From a checkpoint of a small mixture-of-experts model trained on Wikipedia.
Size: width 192, 30.8M parameters.
Experts: 40 experts in each of 9 layers, 128 SwiGLU neurons an expert, a softmax router.
Below are experts of layer 2 (counted from 0) of a mixture-of-experts language model. Rows are named router (the router's row for the expert), down (a neuron's output weights, with its number) and show model dimensions 0-191. Each number is 128 + 24 x the weight over its row's rms, rounded and kept within 0 to 255. Numbers have three digits each.
Before each expert's rows: "raises" lists some tokens whose logits its average output raises strongly, later layers aside; "comes before" lists some tokens at least twice as common just after its tokens as in all text. This comes from a sample of Wikipedia text that the model never trained on. Tokens count by the router's weight.

# expert 1
raises: "\n", " Following", " His", " There", " They", " Both"
comes before: "\n", " The", " He", " In", " It", " This"
router:131130146137142154127180116119120143097124109150097160113139139168125168130136117095097133104159074151137150119129127125091108094096124111134126077123126098115121145117143133106130081171158133156158152155111078118125133134147141123140176116103077117080128135166129102145132160173110104136135135122116120151109126131175110129154131135145141149168152139131167093124093085144192146147147120155139091115162166080121147148103146173119144143105108135109151120137145158124119154167097144129141128114133111113110104139096171164125145108116093154139159149082150112171123142135137095091
down0:115101167169126172131151116114143164080123062128105131131128165169116096150162098132153133117140139153129083135150118138134108176131140147161145082112119106148147122125092099140148106123101162111158067125118111135146132156119120118135129131142129153162168165108096161136143130096149124096108141131110133112112120123141108168161113131060116117097124143106159171142086152109099135114072122096163098086130148124149150080142115095148114096142090132155185143128120141105123110143129147130163127133130143152142117109096135115119116158112100113103116124131124082100118136154137125089
down1:145085118151119092161116106104130115114147138097130127145100129122129145101164108131122096102119089162098079171162160142130180132153117146134146087139139115143132109177107108143119148102142116170130117142127166146190121159131142145140121141107163115116131123121140118176132138098135151131105116136139105053120111142095149153096111123130134143113166172087160148106137142082152087158179158149146109139104125107124126159134108129130062103103099150153123082113112104101132113109128103124149110072110165116099091128141129139108127116128104121102132142079136116102146138113152131125
down2:104117126125118123137142138173128098148124068091102163137104130124148113103124098176121103125172119094147127130125098144145143128138119188140112132130119161165120161123113115190168094097107164118149115174128156141154105124125061136120104077091159132149131086109125143132162149118105139092105151111161158108133122166099123143121153131108124135138176132140141168144104136110097116115047096153137164106148126118135132116135154150119103124112144110120077138120129118150086113154119141123142132105100151128099114117127101132116140150170146123141125147155123156094082170111129111113
down3:117115091120125136147118105137156140137115093095141095133105130133145053088140107152131137164135151155105107127132150151194127167119146142148129119111126115158144111131116135189166136124117137116105118101113186123115137146089109121119092108158136150140127117137131157139124130169118155106104118152113110077114120138140109137147119121117137131138130058165130157146182143133120107147101105124157158135168115119138170092166110105097110091109194131137106140103087135127096100139133100119148107135079146154117130100141120117099128158125194112176126121131149143103153144106099117143
down4:121097168106096101131096094198167115125099086109110095067145161138129144111139102098131125104139115112122107152121149116161093112102100147120133118170124143155160142153110097131100114078126123146109117147063121130165133099091134156134137131154137144128140108083100138134108125133114167161138150134131149076127139154117141129084159122124118129115117108124156126128120133086166122138115149132076157152103106141101098177157120114153130151170095120151160176125158129103096091128172138109119133142142140121159152150145121107148158131147148164152114107141126130081150146119114117153
down5:119113171159132095100113139130100135097141145121121122155140113070128107118173094113151109099156136118100116093161134136149135135097139123085093122131133155152174159138115165094089150121155070208120127138104149176178095149123097113155149139163151122133153135145116118124110120138119149148096123132143098137123125155138135106126102139117113102141161119145092166151134085108187144114166112114116095122109113128148116113127132117119109099116155103099116127077123124109116111113142129128088128149152126079119123142135114112159126089104095162127118172136099165158152136117169145163
down6:121123134137115113100110115120140087142145105102108118142154145149152143135117112124160173117122128109160123146116142126123121101102167154180111129128129149189110115102126164129141121130097114091088156129111147132127166126094143129093117157121136089112097122118127124189107115111140083152135092163129097111162115126142140116150119081122130128110102111059132150122145137103141160106132110137156150130170082153166146153126106080169139120113130112171144177106136147121150147129170120115124137112124114152113174107102087136169135126119176122139180165085152081115140141151140086137
down7:163153203131111109106131130146140125122121148119159179107114113175139143114102088127155125101160124148121137119144131119085114117124084111110112118149077125081135146123113145130141089134141149145127093147123098113126129145129137092180160123098111110123120140145138113138144164124136091169192143150154168131107113101111090143157135122141103181156161133118119136117101120146116141141137150133119088087169126134128155088067156105133101126146113164100147106137143161161126125095095125157106121139146132090125106128086157146166174077118122141161143167126123130115145126155124145107
down8:120132151151149112117124166118161157094118104115154155147147088123118155126089137107128139130136085155151170135135193074130111120098138112125110187131152118115133120124167091129177124105164133113158119129140121151105117143153154085138131159117129123155180153158102095117124142146122145092143173089106120152124138131150117092137134097109131140106115132157087117141168056164153124152162105163143124134081098149145135121167116097100126143103146141124146131130116128095111105106111124126160130114106085103121139132139128142149131162086117155136147198146123094140113143138089141120
down9:139134130141152116132117183132114162120113111124128120163101125183151068081100161135129089104110116114123126146153117168161082122108093100115134110159106164108145145182101124135097079131099132110119128111144109093118118080124128127117155130110155119146124168156127112170142099183100123136112118137167117109128110120074111143141110158085160117126114111131146149137085121178086129106147115104106120150119118142143121104105160150100114125125121104102162132124088121119102096080135101153133166108120103160103192147122145074142122131138136132116107136132138152113164125128144156116
down10:145145152126173136097088119096094168117097141151120124138117146157161108140138119122123108103093120126135118161166122206156105122093153183137125113149101151098089127172116147107158065086142131122125125114137136171158136120121123105089148149108088137126113122081080073157137154133127082154122108121121165124138151151139120127132133122112113150167152090114150157165100112110127099141172128142122117107145106103150087124132136133126155114112119102147121112134097113128148142088123145128117105103137136148111078129115153146132142144150096138147143110128128105098112173149099078088
down11:100122133117106150127081171132135129130112073091106163136104087156126136144129155156118136120103140132157129163148149108137121128133191160146100153098161124096099124133126149136063102118073122112122160137103123158085123107121159121105150154133103126125129128135136167130081114148139132117113129132129142090122114138142133112165163103123155084166111135139120134112094135119091109115101094135074127154153115113151118095104104097130119153128119129123146113111140166118128108136088140090077119148137106115154145154130112116152118156116166143083152097137084103134179097166142067144
down12:124107129137121098162107126089145065111137100088133142155170081097134117137146122117096071124156110151157116104180133068158151114141134108136117137108113125135123090090102081119183094171141106139095161121116123141111120130105150095104107102131159131139116125135122105128135081100066125151103152102147127103179127123120105124127111114150111089139128143123127129120135106112158132152101126108150130107164146145146168116103119173154164154133114113059130168128155129133158116127139112112132130130109119136155125124128103126159147131130095111159145159149133102116143131091124103064
down13:124067125089138159111168162132122116116134136152095111147112153128102124183130137161122154100092144113142156162136139134149122170144128121186116098102167137143179177145127168157102162087141129093089138105119143119088175144124111095110118148145132098159111149132156174103114134149104149127128113125132128134098115121140082132134156118156141145108150143130152159144144164098095114106109127154077128157153136078104143092138145170126096130133133106161120117113151128132089118146158118122103130127146129119138106172139123127130118171131150145084146122163069124156129115160156123125
down14:141128152134103144121090134123145088123125114190137186154136112110107157160133117116142111140139107141170149147136107113139106134098141090143095114106114141114136120132139182166105169151132149136150141147138103165102147142147136112157163118136152128120150104131085162192134153118151105162148179117179092142134052140139119113129152108156155143108109119112148132122130171116100117138164113107130131130154134086134126087099166125105126148166095148147124164133103119121127142114103137125121109126095109139138122128108155133107153093107126191174139157104075101120127096151140091133